config = dict(
    n_experts=64,
    d_shared_expert=0,
    activation='swiglu',
    moe_layers=[2, 3, 4, 5, 6, 7, 8],
    balance_bias=False,
    router_cosine_scale=10.0,
    groups_per_token=2,
    init_std_router=0.0316,
    norm='rmsnorm',
    norm_eps=1e-05,
    beta2=0.99,
    batch_tokens=[32768, 65536],
    dataset='wikipedia_en',
)
Below are experts of layer 4 (counted from 0) of a mixture-of-experts language model. Rows are named router (the router's row for the expert), gate (a neuron's input weights, with its number), up (a neuron's input weights, with its number), down (a neuron's output weights, with its number) and show model dimensions 0-223. Each number is 50 + 15 x the weight over its row's rms, rounded and kept within 0 to 99.
After each expert's rows: "mostly gets" lists some tokens that are sent to it at least half of the time; "comes before" lists some tokens at least twice as common just after its tokens as in all text. This comes from a sample of Wikipedia text that the model never trained on. Tokens count by the router's weight.

# expert 3
router:48 39 79 63 28 64 46 47 62 81 36 28 40 56 33 66 49 40 45 64 55 67 69 61 60 38 13 57 58 70 30 32 73 59 56 61 58 63 71 68 47 48 65 82 46 57 29 63 47 44 30 49 49 68 53 60 42 76 31 62 65 85 57 47 84 51 58 47 44 62 54 56 38 79 37 36 31 79 49 32 58 44 61 58 54 81 46 36 42 61 34 47 49 61 47 48 85 62 46 46 37 61 60 48 47 26 61 46 59 39 38 38 74 65 41 63 48 70 62 69 46 92 78 52 92 12 52 33 40 51 25 51 46 58 39 65 39 66 61 55 34 26 43 45 52 44 65 62 34 46 21 58 56 76 44 51 53 61 32 61 30 77 59 48 44 93 43 47 37 54 60 34 72 42 50 53 59 50 58 44 42 30 57 55 41 66 56 54 53 61 50 63 46 13 58 50 31 62 50 54 39 37 64 58 63 65 31 64 74 52 61 48 76 57 69 35 46 29 52 49 49 53 52 69
gate4:61 02 52 55 37 53 66 59 37 49 58 75 35 24 43 50 47 63 59 22 48 64 57 55 48 37 29 34 52 55 52 27 70 20 14 25 56 41 50 57 46 48 52 40 61 45 44 47 91 45 44 36 81 60 53 71 68 36 66 47 31 35 35 61 37 52 57 31 43 46 64 58 51 23 42 66 95 36 69 43 42 61 69 51 53 42 53 51 52 67 65 60 45 40 51 58 47 48 50 27 31 34 59 60 79 51 43 66 37 79 26 50 44 63 59 56 62 50 71 40 29 24 54 62 69 59 59 80 36 46 59 27 58 56 57 23 59 78 57 52 68 37 57 44 27 52 50 37 73 50 48 69 42 68 59 80 48 60 76 60 49 40 37 44 36 33 34 57 37 26 23 41 47 57 44 48 25 73 49 55 34 29 82 51 64 44 67 27 77 32 65 46 71 65 42 72 31 53 64 49 56 76 63 59 50 48 40 46 67 42 47 47 54 64 56 66 42 44 60 45 43 21 71 50
up4:82 41 62 67 80 39 58 76 45 48 58 69 74 38 55 09 51 21 61 37 27 40 44 50 54 64 57 42 56 21 41 43 33 68 51 51 52 47 58 51 40 56 55 51 57 48 54 45 23 20 49 54 56 37 53 58 48 41 46 54 20 64 39 43 66 63 38 55 49 52 63 72 45 52 67 28 32 56 54 46 58 65 35 43 72 62 33 63 34 56 67 35 60 58 60 46 64 78 28 43 66 33 21 49 69 52 64 62 59 64 62 73 54 49 35 47 48 42 42 62 29 49 65 60 59 31 34 34 90 36 30 77 65 64 32 68 43 59 26 46 74 69 51 61 55 60 66 60 59 38 66 76 66 45 83 65 41 52 31 43 07 56 59 55 55 51 24 45 41 46 37 40 71 56 83 42 35 16 17 73 57 46 63 80 41 43 74 47 71 50 59 64 60 56 35 39 50 51 69 41 69 39 58 48 56 54 47 36 62 39 43 87 46 68 53 58 28 57 65 33 44 52 49 49
down4:80 43 57 47 35 56 27 64 71 40 46 56 50 33 36 36 34 53 29 41 33 58 60 59 58 44 58 30 33 42 74 55 33 53 47 31 67 44 39 64 19 62 41 70 52 43 35 42 45 33 42 39 68 61 77 49 71 40 44 33 65 47 21 45 57 48 69 59 71 42 65 34 57 32 64 51 41 53 46 45 40 73 47 56 70 75 38 43 54 40 65 55 57 76 39 87 36 38 61 49 70 33 53 35 95 08 38 68 39 59 56 50 38 69 45 60 43 56 42 49 35 34 58 50 45 46 39 56 49 41 53 43 44 80 36 20 83 69 51 22 91 42 72 39 22 79 57 29 61 44 55 66 59 47 39 63 57 86 64 51 40 45 69 48 41 14 40 57 57 19 38 65 44 50 59 58 66 33 22 64 32 56 51 64 59 36 40 50 79 52 46 39 47 43 48 60 63 54 46 41 41 73 71 63 57 44 22 52 69 42 56 67 45 49 42 49 48 37 34 55 58 70 53 20
mostly gets: " Conservative", " Labour", " Alex", "shire", "----", " Sant"
comes before: " |", ";", "'s", ")", " is", ","

# expert 20
router:45 47 35 61 07 54 48 35 68 34 51 38 54 47 58 31 24 90 58 66 39 37 39 55 45 39 60 64 64 40 40 71 59 34 42 67 33 34 54 58 21 63 60 56 61 38 69 56 49 47 67 53 63 36 40 51 45 52 52 44 52 42 36 94 45 43 61 55 53 25 43 61 57 34 59 71 66 45 40 69 56 75 45 62 52 53 55 37 62 51 64 62 43 37 20 61 24 49 41 41 38 36 50 40 64 54 34 37 40 56 40 24 24 66 42 59 52 60 39 47 47 12 52 48 19 54 39 63 40 50 62 31 62 51 45 60 59 65 36 41 81 86 84 59 37 38 69 46 55 32 54 08 56 46 49 40 31 74 54 57 60 30 67 24 46 30 52 60 49 45 37 54 36 51 46 68 43 54 50 42 41 22 67 58 35 18 49 61 77 52 77 81 61 32 49 63 36 47 47 92 38 22 45 44 21 41 29 63 68 63 31 55 59 46 61 35 47 32 49 56 71 64 52 43
gate3:44 61 35 37 62 53 76 16 85 41 67 59 47 54 72 26 35 50 35 27 51 34 51 45 47 47 63 51 68 71 52 63 49 58 47 48 70 32 62 34 67 67 86 29 47 50 66 11 51 22 58 50 58 49 33 38 39 53 76 36 45 59 56 81 51 80 50 60 41 41 34 36 44 59 51 39 69 30 46 36 58 59 54 59 48 65 45 44 48 54 51 61 72 52 62 39 46 39 38 51 42 26 34 44 59 48 31 36 63 55 33 50 37 47 45 50 36 72 38 64 42 39 60 35 61 36 41 52 50 50 61 41 41 12 31 67 55 63 59 20 47 32 51 27 42 72 37 81 45 29 42 34 42 26 46 68 28 42 39 58 34 43 60 40 38 58 34 33 15 69 58 71 78 28 74 65 27 56 67 40 41 65 62 41 86 49 36 63 35 96 42 67 58 48 46 51 65 45 41 67 33 28 66 22 39 61 64 54 49 58 63 53 26 44 59 66 46 42 53 29 73 44 55 40
up3:65 59 75 37 43 39 31 70 32 50 24 68 51 60 46 62 55 45 51 45 34 90 45 36 49 58 38 38 06 54 67 55 38 41 54 68 44 56 54 49 58 43 47 54 47 68 52 67 56 78 60 58 50 50 72 60 85 61 47 37 34 80 66 39 57 56 15 60 53 20 77 56 67 38 56 43 30 49 75 46 47 59 55 24 42 55 63 59 45 53 49 53 24 44 68 36 53 80 51 21 59 77 59 73 55 63 78 74 52 62 54 67 65 46 64 34 53 23 41 19 56 63 57 43 66 66 79 60 46 58 26 57 52 82 61 56 57 38 59 67 41 30 60 30 64 80 55 61 63 43 44 64 45 62 59 41 52 40 56 49 75 51 22 32 62 50 46 57 50 61 54 67 23 41 34 25 53 49 45 86 41 34 40 41 55 52 51 49 54 48 44 42 59 42 44 44 82 56 77 42 48 40 30 73 74 39 53 62 42 45 69 60 64 48 57 67 42 18 65 59 68 79 48 66
down3:51 58 34 53 60 75 73 72 46 40 35 82 59 45 58 34 62 54 63 50 59 61 57 34 63 49 62 52 41 50 88 36 22 49 45 45 49 56 50 39 35 78 70 50 68 41 40 66 60 57 42 81 57 18 54 60 60 31 70 76 47 64 43 45 36 42 66 35 61 61 49 31 44 60 46 26 38 57 58 59 67 69 37 55 64 58 52 51 51 43 61 39 56 40 45 26 48 68 40 57 68 36 44 34 30 61 42 34 64 59 61 49 32 44 38 54 32 31 61 58 59 20 37 69 52 42 62 78 61 58 22 39 45 34 36 24 60 72 29 39 63 51 52 25 57 43 44 33 43 05 26 57 48 73 39 23 40 71 70 38 72 38 35 70 52 62 43 67 55 62 49 73 14 55 36 45 48 34 54 56 31 34 70 29 53 47 24 38 41 69 53 63 69 59 51 55 80 70 40 34 53 31 17 47 40 57 58 27 40 49 56 25 42 61 31 89 57 33 76 52 54 42 44 57
mostly gets: " served", "ised", "ated", " published", "ed", " worked"
comes before: " the", " to", " by", " in", " a", " as"

# expert 51
router:53 38 79 53 61 61 22 54 70 53 34 64 59 82 42 32 42 70 62 28 51 72 60 58 58 26 54 58 35 65 20 64 42 50 37 81 50 73 53 71 44 48 54 81 48 50 39 32 34 76 54 75 50 47 63 51 45 19 45 42 61 67 21 50 52 35 53 63 34 49 46 58 74 39 91 58 46 54 52 45 39 76 63 27 42 58 83 43 24 60 50 56 52 67 57 53 44 38 57 74 56 57 47 52 35 56 62 56 67 58 69 59 43 51 36 27 67 49 50 54 48 38 39 44 50 52 57 54 50 63 32 41 70 37 66 68 31 45 81 55 71 63 82 63 61 38 51 42 67 71 45 59 50 72 30 48 44 20 47 59 35 55 22 67 33 24 52 51 26 32 43 62 47 64 59 57 19 39 39 69 57 62 38 42 53 68 67 70 11 53 45 61 68 17 45 44 60 49 49 46 37 43 97 88 32 53 50 65 46 49 45 48 52 56 52 41 56 53 35 60 59 47 62 39
gate3:46 57 51 60 50 50 80 40 43 37 42 39 55 14 53 47 22 60 50 42 66 58 40 28 34 71 40 57 32 40 13 60 40 62 23 34 35 32 48 60 71 33 45 58 53 77 37 47 48 71 52 70 41 43 65 35 52 58 56 67 64 10 53 32 36 38 32 22 43 65 53 27 49 38 59 65 03 37 87 44 39 56 40 49 71 51 60 40 35 62 69 33 54 32 54 37 62 48 32 43 60 53 57 32 50 67 42 65 55 58 64 62 30 27 37 74 41 44 60 56 60 47 28 60 31 68 66 29 52 73 60 50 57 52 55 31 62 38 46 41 45 63 51 51 42 53 53 45 41 62 52 29 28 56 57 60 45 60 11 62 34 63 38 72 30 38 41 60 40 81 51 42 56 71 71 53 64 50 50 61 40 32 60 35 70 82 60 29 40 31 28 43 59 70 52 48 45 38 42 45 55 61 53 48 51 74 69 43 23 03 43 42 32 59 64 30 44 38 44 53 77 57 67 31
up3:50 41 27 66 70 51 58 34 57 53 31 71 64 58 62 42 30 71 30 34 47 58 18 60 49 72 41 40 29 51 36 38 71 72 48 25 23 35 45 46 59 65 73 60 77 75 42 82 61 53 51 63 37 43 69 52 58 34 27 92 63 37 48 57 45 36 47 39 54 53 75 37 62 33 45 63 30 41 55 70 25 27 39 58 37 49 53 58 55 48 79 34 35 57 39 34 34 52 73 41 84 60 51 54 53 39 43 63 38 38 46 33 37 54 55 58 92 51 36 36 41 52 35 39 65 56 76 56 47 40 57 46 49 62 57 17 56 34 58 65 50 49 57 61 37 32 17 58 54 56 53 40 53 65 43 55 43 74 45 69 18 57 00 80 55 49 49 43 47 43 49 32 40 48 45 70 82 66 41 50 39 51 77 18 59 64 81 48 47 42 46 43 60 44 60 51 58 37 66 45 49 33 62 43 66 48 43 61 41 58 65 45 62 42 50 52 26 58 59 31 73 66 78 32
down3:71 29 33 60 43 33 44 73 68 61 17 43 36 48 35 62 45 62 26 75 68 48 68 49 53 56 51 41 40 48 28 54 71 42 70 43 66 49 49 43 43 43 38 74 65 73 56 28 74 51 54 49 49 51 31 53 64 31 44 52 48 51 51 53 70 57 42 47 59 50 73 28 57 42 66 46 55 29 56 41 38 55 54 65 30 53 68 59 66 69 67 47 17 43 76 23 38 46 28 65 51 40 59 56 43 52 32 71 45 32 32 32 77 57 52 66 57 45 26 42 42 91 57 15 57 67 81 51 69 54 55 43 72 44 56 11 64 36 50 66 58 57 62 61 62 51 48 27 35 64 38 54 60 53 39 63 61 45 47 26 44 71 62 55 76 32 76 37 34 42 85 64 56 40 56 66 55 41 28 37 52 31 39 48 53 50 44 26 56 04 65 63 57 42 51 50 44 64 53 79 39 46 40 61 58 57 64 62 57 78 34 55 52 44 52 83 36 62 90 51 26 63 31 57
mostly gets: " States", " York", " years", " United", " season", " research"
comes before: " of", " in", ".", " and", ",", " on"

# expert 58
router:36 78 51 61 27 41 36 50 46 89 37 10 41 47 58 35 52 66 56 39 64 71 55 72 52 58 46 42 50 84 54 42 25 51 65 67 40 31 67 54 50 75 59 27 48 56 72 59 16 69 44 68 65 48 44 49 25 49 99 60 62 67 50 42 57 34 40 50 40 08 51 64 49 52 56 44 45 63 59 40 57 79 12 55 52 46 39 62 80 45 52 72 58 52 54 37 41 54 41 57 54 53 55 85 63 33 46 60 48 54 53 60 59 54 52 69 28 27 42 41 45 76 43 32 54 84 57 41 54 55 18 54 52 53 50 47 47 68 14 35 54 40 74 50 81 46 30 57 58 52 37 44 45 57 62 39 56 64 47 51 61 14 22 45 42 42 66 49 23 36 60 65 55 48 54 51 46 70 61 44 63 56 60 32 55 27 31 67 35 49 28 78 39 41 64 45 57 36 57 53 36 32 34 61 50 49 32 40 34 60 67 75 56 64 65 54 37 74 33 56 48 63 55 52
gate4:24 33 52 43 23 53 47 44 24 34 42 45 71 62 39 52 51 60 52 72 68 48 60 40 45 70 66 45 35 37 66 69 37 70 53 59 38 64 57 57 30 21 38 57 57 51 36 48 43 65 30 62 62 83 37 50 45 09 53 53 44 44 46 58 42 82 87 49 63 67 42 34 60 21 01 46 61 87 63 62 35 47 76 44 55 39 54 53 50 36 50 40 57 56 62 37 45 45 35 48 75 50 64 47 43 35 53 42 71 18 43 69 47 91 65 32 46 48 70 55 54 58 47 45 63 45 37 39 47 44 52 58 52 74 49 62 58 38 78 27 48 49 39 35 50 65 30 30 46 28 58 52 55 46 56 43 37 34 50 42 42 63 59 55 70 40 42 51 37 48 42 44 83 58 36 53 32 38 42 36 65 57 80 51 41 48 73 24 34 71 26 50 68 38 43 25 47 45 61 43 62 42 74 54 40 50 82 45 66 13 37 23 49 42 49 42 75 61 63 53 28 44 75 33
up4:85 87 84 69 42 43 51 78 31 49 45 60 73 44 45 56 58 40 69 65 44 46 47 26 63 26 63 43 46 45 43 66 38 65 47 16 53 62 51 40 71 49 45 54 47 50 44 27 22 70 49 70 43 53 37 37 44 25 60 68 68 77 62 55 63 49 68 44 19 49 22 54 49 36 53 32 39 40 79 54 69 56 49 48 83 47 64 54 59 48 19 45 35 46 33 57 31 74 33 67 60 52 18 51 61 59 39 60 57 46 22 70 54 70 57 55 12 59 48 34 52 66 60 35 42 44 68 68 46 43 36 43 70 74 53 62 35 39 57 45 31 72 61 84 42 43 91 19 33 67 35 46 59 65 66 38 73 80 51 61 50 50 76 44 61 57 50 40 10 39 35 39 45 62 50 73 54 43 42 40 49 46 52 75 46 41 54 67 42 27 43 61 65 43 57 48 34 55 47 50 52 42 52 43 70 57 56 56 22 66 58 63 50 40 71 48 59 68 49 49 56 54 45 61
down4:50 74 43 54 68 38 33 76 66 64 43 45 70 44 60 61 66 68 57 40 45 48 35 42 63 35 73 54 62 49 77 81 66 49 37 49 68 42 42 54 59 67 28 49 57 31 67 51 44 80 66 44 59 49 53 56 49 78 73 54 78 38 63 46 99 37 56 51 34 51 49 57 41 68 49 50 21 36 36 37 32 56 31 32 24 51 55 65 63 25 30 42 47 26 49 80 59 50 53 36 39 53 52 46 60 54 46 66 32 33 24 68 75 48 76 52 51 42 66 51 64 60 93 69 29 55 57 50 38 52 66 68 58 29 48 72 21 59 49 66 37 71 39 50 34 42 62 47 39 50 56 35 48 46 75 61 67 17 71 58 53 62 39 40 49 54 92 56 23 72 59 48 33 68 49 54 70 49 43 54 66 52 71 47 45 58 61 51 50 24 40 31 46 64 49 51 34 44 43 74 52 58 39 71 68 28 46 48 34 73 36 66 59 41 37 27 38 64 60 35 51 62 42 56
mostly gets: " which", " and", " but", " where", " after", " when"
comes before: " the", " he", " a", " it", " that", " his"

# expert 50
router:69 43 63 34 36 43 23 35 60 72 65 52 37 36 23 31 51 56 34 38 63 61 69 94 59 36 41 43 61 57 19 57 67 53 72 66 50 83 69 54 82 14 36 76 61 58 47 42 40 67 24 51 57 41 47 63 59 24 31 40 68 69 31 41 55 65 59 31 17 53 46 47 50 41 83 58 50 59 68 42 30 52 68 49 62 60 62 30 31 78 48 52 62 58 37 33 46 52 58 72 48 71 54 56 32 47 43 33 56 43 46 57 44 64 28 30 43 51 48 35 44 50 39 55 41 65 60 38 42 57 47 47 64 24 71 49 30 48 71 60 58 30 49 67 55 22 54 25 38 85 70 60 50 34 52 47 66 56 44 57 30 56 26 53 45 15 53 58 12 54 41 55 49 49 60 55 49 42 39 43 53 53 43 50 60 99 48 52 67 59 34 63 53 54 63 30 63 71 42 59 50 36 69 54 58 59 35 46 39 51 52 40 49 77 50 51 63 65 47 90 57 45 63 66
gate4:18 49 57 61 44 54 26 43 57 54 50 62 47 61 54 30 56 51 53 35 32 73 67 34 36 53 56 54 00 67 41 82 13 42 78 42 34 64 23 63 55 52 72 42 45 43 54 68 25 58 59 55 65 59 40 65 51 51 46 50 38 42 47 50 47 25 59 57 36 37 62 39 50 36 56 59 50 31 50 52 48 67 29 56 23 29 39 58 36 43 54 49 60 19 71 42 89 38 58 60 74 75 58 53 49 25 59 74 54 32 53 26 48 78 51 28 44 44 40 87 56 39 36 43 48 69 47 45 41 44 66 82 54 43 56 57 56 57 46 47 26 44 61 58 44 57 57 29 69 51 45 74 33 48 47 54 41 36 49 29 33 39 28 45 40 38 52 40 77 78 51 31 48 69 50 38 60 50 74 50 72 62 39 58 70 48 52 29 48 45 44 24 60 66 63 60 40 26 42 50 42 16 35 74 81 48 38 48 31 52 69 67 25 72 62 64 66 53 46 67 49 43 24 41
up4:57 66 47 38 51 57 51 38 69 21 55 58 35 45 45 46 57 49 48 58 79 70 39 52 73 46 45 32 75 42 47 37 63 44 36 41 69 53 44 51 49 38 55 77 35 40 35 54 41 56 57 23 90 42 61 37 38 82 60 41 52 37 59 37 38 46 45 58 46 48 44 35 62 45 34 37 36 25 47 65 52 27 39 41 60 50 38 68 72 57 48 51 54 68 50 42 69 34 53 19 37 46 78 25 42 53 40 45 28 52 63 32 46 55 53 75 43 69 36 47 49 34 70 53 53 51 45 60 48 44 40 13 62 62 61 11 54 65 31 40 28 67 49 41 50 56 41 48 57 26 44 89 74 37 40 61 35 80 74 35 50 23 48 65 30 54 50 81 25 22 61 61 43 25 48 71 59 44 66 77 46 42 53 24 59 69 45 51 49 40 61 59 55 62 38 37 34 62 69 35 37 07 61 39 38 49 67 86 50 23 58 32 24 50 44 56 50 51 44 57 45 74 62 18
down4:27 65 30 43 51 39 27 54 59 31 67 52 49 61 43 65 60 32 42 41 54 51 36 43 86 28 57 47 56 31 37 68 37 59 36 62 43 53 45 30 47 61 45 64 40 35 42 50 44 80 61 57 75 33 72 46 42 43 49 40 55 64 67 33 45 71 27 24 53 55 45 54 45 62 70 66 47 51 76 83 30 64 16 40 52 68 72 58 47 43 54 17 55 43 37 52 55 34 79 40 46 58 65 34 65 62 78 49 42 44 33 54 34 68 57 57 42 51 50 56 54 51 64 25 40 15 59 52 42 41 40 46 66 54 16 49 44 31 04 40 62 87 81 69 73 45 47 46 30 50 42 55 66 34 38 53 49 58 44 39 40 73 48 61 36 31 47 48 46 40 46 69 85 50 56 67 62 47 65 34 53 29 47 32 38 23 62 38 48 67 44 45 70 61 30 64 66 12 23 25 40 35 58 62 84 67 40 28 46 33 53 49 47 57 30 36 48 68 61 47 55 61 60 46
mostly gets: " land", " water", " air", " research", " Kingdom", " program"
comes before: ".", ",", " of", "s", " and", "s,"

# expert 26
router:50 67 30 23 52 54 56 49 54 28 86 53 56 55 40 27 46 20 60 37 52 56 43 24 44 72 53 71 60 46 36 37 57 56 40 58 47 21 69 50 81 61 42 49 57 46 41 38 62 67 42 32 65 35 63 59 60 49 82 69 49 62 40 59 47 67 35 57 44 44 48 25 51 62 63 39 69 43 51 63 44 81 62 51 67 68 32 53 31 59 57 35 50 63 20 53 62 40 53 45 73 43 97 46 72 60 35 49 61 58 46 66 75 42 67 44 49 43 25 44 46 56 40 68 44 57 93 30 63 44 76 42 48 58 38 30 41 64 27 33 66 75 21 35 49 44 48 36 40 55 55 26 58 62 48 70 50 37 48 57 52 50 46 33 72 50 64 72 61 33 71 42 55 58 48 45 58 38 35 25 47 42 69 42 62 64 37 62 81 61 52 07 46 47 53 43 63 93 40 50 65 52 26 31 46 65 68 56 39 29 47 40 72 38 67 42 75 39 68 45 68 67 54 69
gate4:43 31 81 68 65 51 35 42 44 50 49 44 53 28 36 64 44 69 41 61 69 58 62 39 32 64 61 33 62 62 25 33 66 43 42 59 65 55 68 52 47 52 70 39 53 25 55 63 33 80 39 60 54 62 61 30 80 30 18 33 38 47 46 50 29 52 70 65 39 19 41 41 33 38 33 57 76 43 39 37 53 52 39 29 65 53 41 62 30 70 59 28 45 52 42 80 32 87 70 42 63 51 73 41 50 53 74 72 55 39 61 65 72 52 41 27 60 75 62 73 49 54 63 62 44 40 58 36 52 27 48 51 65 40 51 67 33 51 48 60 36 45 79 44 35 50 52 46 70 36 68 82 49 28 34 31 80 34 28 49 40 68 25 49 86 45 51 36 51 78 54 65 49 57 59 42 07 39 48 72 52 50 44 15 50 63 50 33 45 33 49 32 45 57 50 45 47 42 26 34 38 64 59 47 64 56 37 43 50 14 32 38 58 62 58 57 67 39 62 62 69 47 41 49
up4:36 32 28 38 69 50 43 48 58 34 68 31 59 82 64 13 35 44 61 60 58 56 52 40 19 55 55 63 75 39 44 63 40 41 34 59 38 68 38 55 47 53 50 77 64 54 61 41 39 53 75 25 17 42 29 56 63 62 42 61 58 35 53 52 43 71 44 48 51 51 29 60 27 76 42 63 64 43 57 34 52 54 73 32 42 49 57 69 64 87 32 24 45 76 20 54 47 48 49 57 50 67 40 19 63 41 46 54 66 39 59 56 72 46 35 32 60 54 36 54 45 14 52 55 58 47 44 56 24 61 39 37 49 21 50 59 63 33 55 68 71 50 33 46 21 42 38 36 50 63 53 54 51 38 70 29 41 22 41 58 53 50 71 34 63 24 47 50 48 48 53 77 27 80 41 61 67 63 74 48 67 30 59 47 42 25 49 27 50 69 46 41 67 47 51 43 33 23 54 89 41 39 52 59 18 40 62 77 45 38 65 74 53 55 53 33 22 69 54 50 52 63 63 38
down4:34 56 45 36 58 51 62 34 30 43 60 69 43 31 25 61 50 58 49 49 56 43 19 64 54 95 55 62 52 22 53 26 62 59 59 39 72 49 67 49 66 48 30 63 21 25 40 65 66 33 35 57 58 52 72 48 53 42 36 67 23 60 59 66 57 67 53 46 48 72 55 34 65 50 70 51 33 52 44 23 58 76 44 43 56 82 27 59 45 49 39 59 26 40 49 22 47 64 58 27 70 39 90 30 48 74 37 46 40 62 42 59 60 45 51 59 37 41 66 53 47 37 49 60 61 33 36 54 52 50 63 54 55 64 38 58 62 77 35 48 43 39 39 67 69 38 54 57 57 26 65 64 39 29 41 56 33 63 54 05 56 55 26 42 84 41 03 48 55 70 34 50 56 42 56 55 42 50 42 52 49 53 56 29 65 63 42 52 52 31 57 55 38 53 15 32 56 58 62 49 34 66 69 56 69 39 45 64 52 19 47 23 54 48 65 74 38 19 33 55 52 18 34 50
mostly gets: " of", " under", " upon", "Species", "==E", " Edward"
comes before: " the", " a", " his", " birth:", " its", " their"

# expert 19
router:55 34 53 63 27 34 55 70 54 67 53 45 45 48 43 52 52 58 36 52 61 55 54 60 52 38 41 31 60 25 49 53 86 33 64 70 43 67 50 34 50 34 40 37 27 41 42 41 48 43 36 58 40 57 54 34 37 36 30 48 20 93 65 39 42 23 42 56 42 36 34 56 50 36 31 53 63 67 36 82 70 52 43 67 44 65 62 39 49 64 43 46 55 58 35 60 65 51 37 53 53 44 45 63 56 28 42 49 50 56 36 53 70 64 43 60 35 65 48 22 47 36 53 54 34 44 10 59 60 43 47 32 73 40 48 81 19 58 41 39 58 88 76 56 47 39 61 32 48 31 76 38 54 72 43 55 47 41 22 47 44 26 54 55 29 11 59 62 68 67 54 81 30 64 47 52 38 54 69 57 70 58 67 63 51 68 69 88 43 36 54 29 28 46 50 72 45 44 48 62 41 04 66 50 40 32 39 83 49 51 46 43 47 50 54 55 61 83 23 34 66 80 46 46
gate3:44 36 31 42 58 57 84 51 62 23 56 29 34 40 49 09 59 18 73 46 42 35 48 35 46 55 52 45 48 40 48 39 75 31 52 46 47 55 67 68 60 42 58 48 25 89 65 40 85 44 74 61 67 50 51 50 45 55 36 56 54 40 50 48 29 42 41 35 57 79 77 26 57 57 74 50 40 58 44 66 50 27 51 54 52 45 61 51 69 28 39 37 55 70 41 42 46 50 40 71 62 48 56 38 55 51 60 27 20 71 42 56 64 69 51 48 56 24 33 33 57 39 20 60 66 25 53 61 56 58 53 10 50 36 76 89 74 45 50 36 62 55 58 67 52 54 76 54 68 48 35 63 60 75 48 27 49 59 48 45 55 47 67 49 39 63 37 69 45 49 45 63 61 76 54 56 60 51 49 58 45 53 45 36 21 15 23 48 59 56 36 72 75 28 73 63 47 42 50 40 20 76 34 59 39 29 46 46 47 37 24 18 41 59 40 68 45 76 49 48 44 51 47 53
up3:49 53 79 20 45 64 57 51 58 20 82 35 43 47 40 53 44 44 75 81 37 65 30 67 60 35 50 47 49 48 68 51 42 52 82 64 48 58 43 57 46 61 41 16 44 57 65 61 54 92 55 51 36 12 48 38 23 51 34 43 50 62 62 48 47 53 35 49 64 55 53 51 41 46 48 56 26 31 76 41 46 63 54 57 54 74 30 56 64 61 35 50 59 53 55 32 65 29 59 50 36 54 54 29 68 49 29 22 38 30 42 13 52 53 63 48 51 66 41 62 43 45 48 52 42 55 40 51 84 51 71 52 49 64 62 80 67 34 40 53 41 19 51 45 88 47 41 65 47 52 71 32 36 47 38 75 74 71 66 49 18 47 53 54 31 60 55 56 83 55 64 53 63 34 50 67 52 48 30 57 25 36 46 35 31 15 49 61 59 67 65 42 54 71 21 48 55 44 52 36 52 33 49 55 31 50 25 65 79 69 47 35 65 68 43 80 65 56 20 47 46 47 46 47
down3:44 56 48 62 47 60 44 53 39 44 80 14 26 57 64 28 72 48 72 48 55 54 38 32 23 27 61 58 39 65 57 16 59 35 29 54 49 45 35 31 54 57 45 44 59 49 37 61 34 64 61 34 22 51 41 41 33 56 45 51 46 80 67 37 76 39 50 70 37 33 62 70 71 61 44 46 35 47 61 63 50 66 78 59 37 53 30 74 49 62 22 47 25 45 63 55 46 28 42 42 42 38 67 59 72 55 36 62 62 52 26 54 52 42 73 40 68 68 66 59 29 58 67 71 70 58 50 66 61 39 68 55 58 74 57 44 20 52 56 56 36 55 49 49 53 46 29 33 28 66 28 36 25 23 68 66 58 44 55 64 32 56 68 75 30 49 98 34 68 52 77 64 43 23 36 29 34 59 31 58 56 34 46 15 66 55 42 46 53 58 42 40 35 55 45 54 68 53 33 72 42 22 70 42 44 68 55 61 54 66 62 69 74 40 61 63 62 50 63 53 58 41 57 73
mostly gets: "ations", " people", " they", "ments", "ities", "ised"
comes before: " of", " in", " and", " to", " were", " are"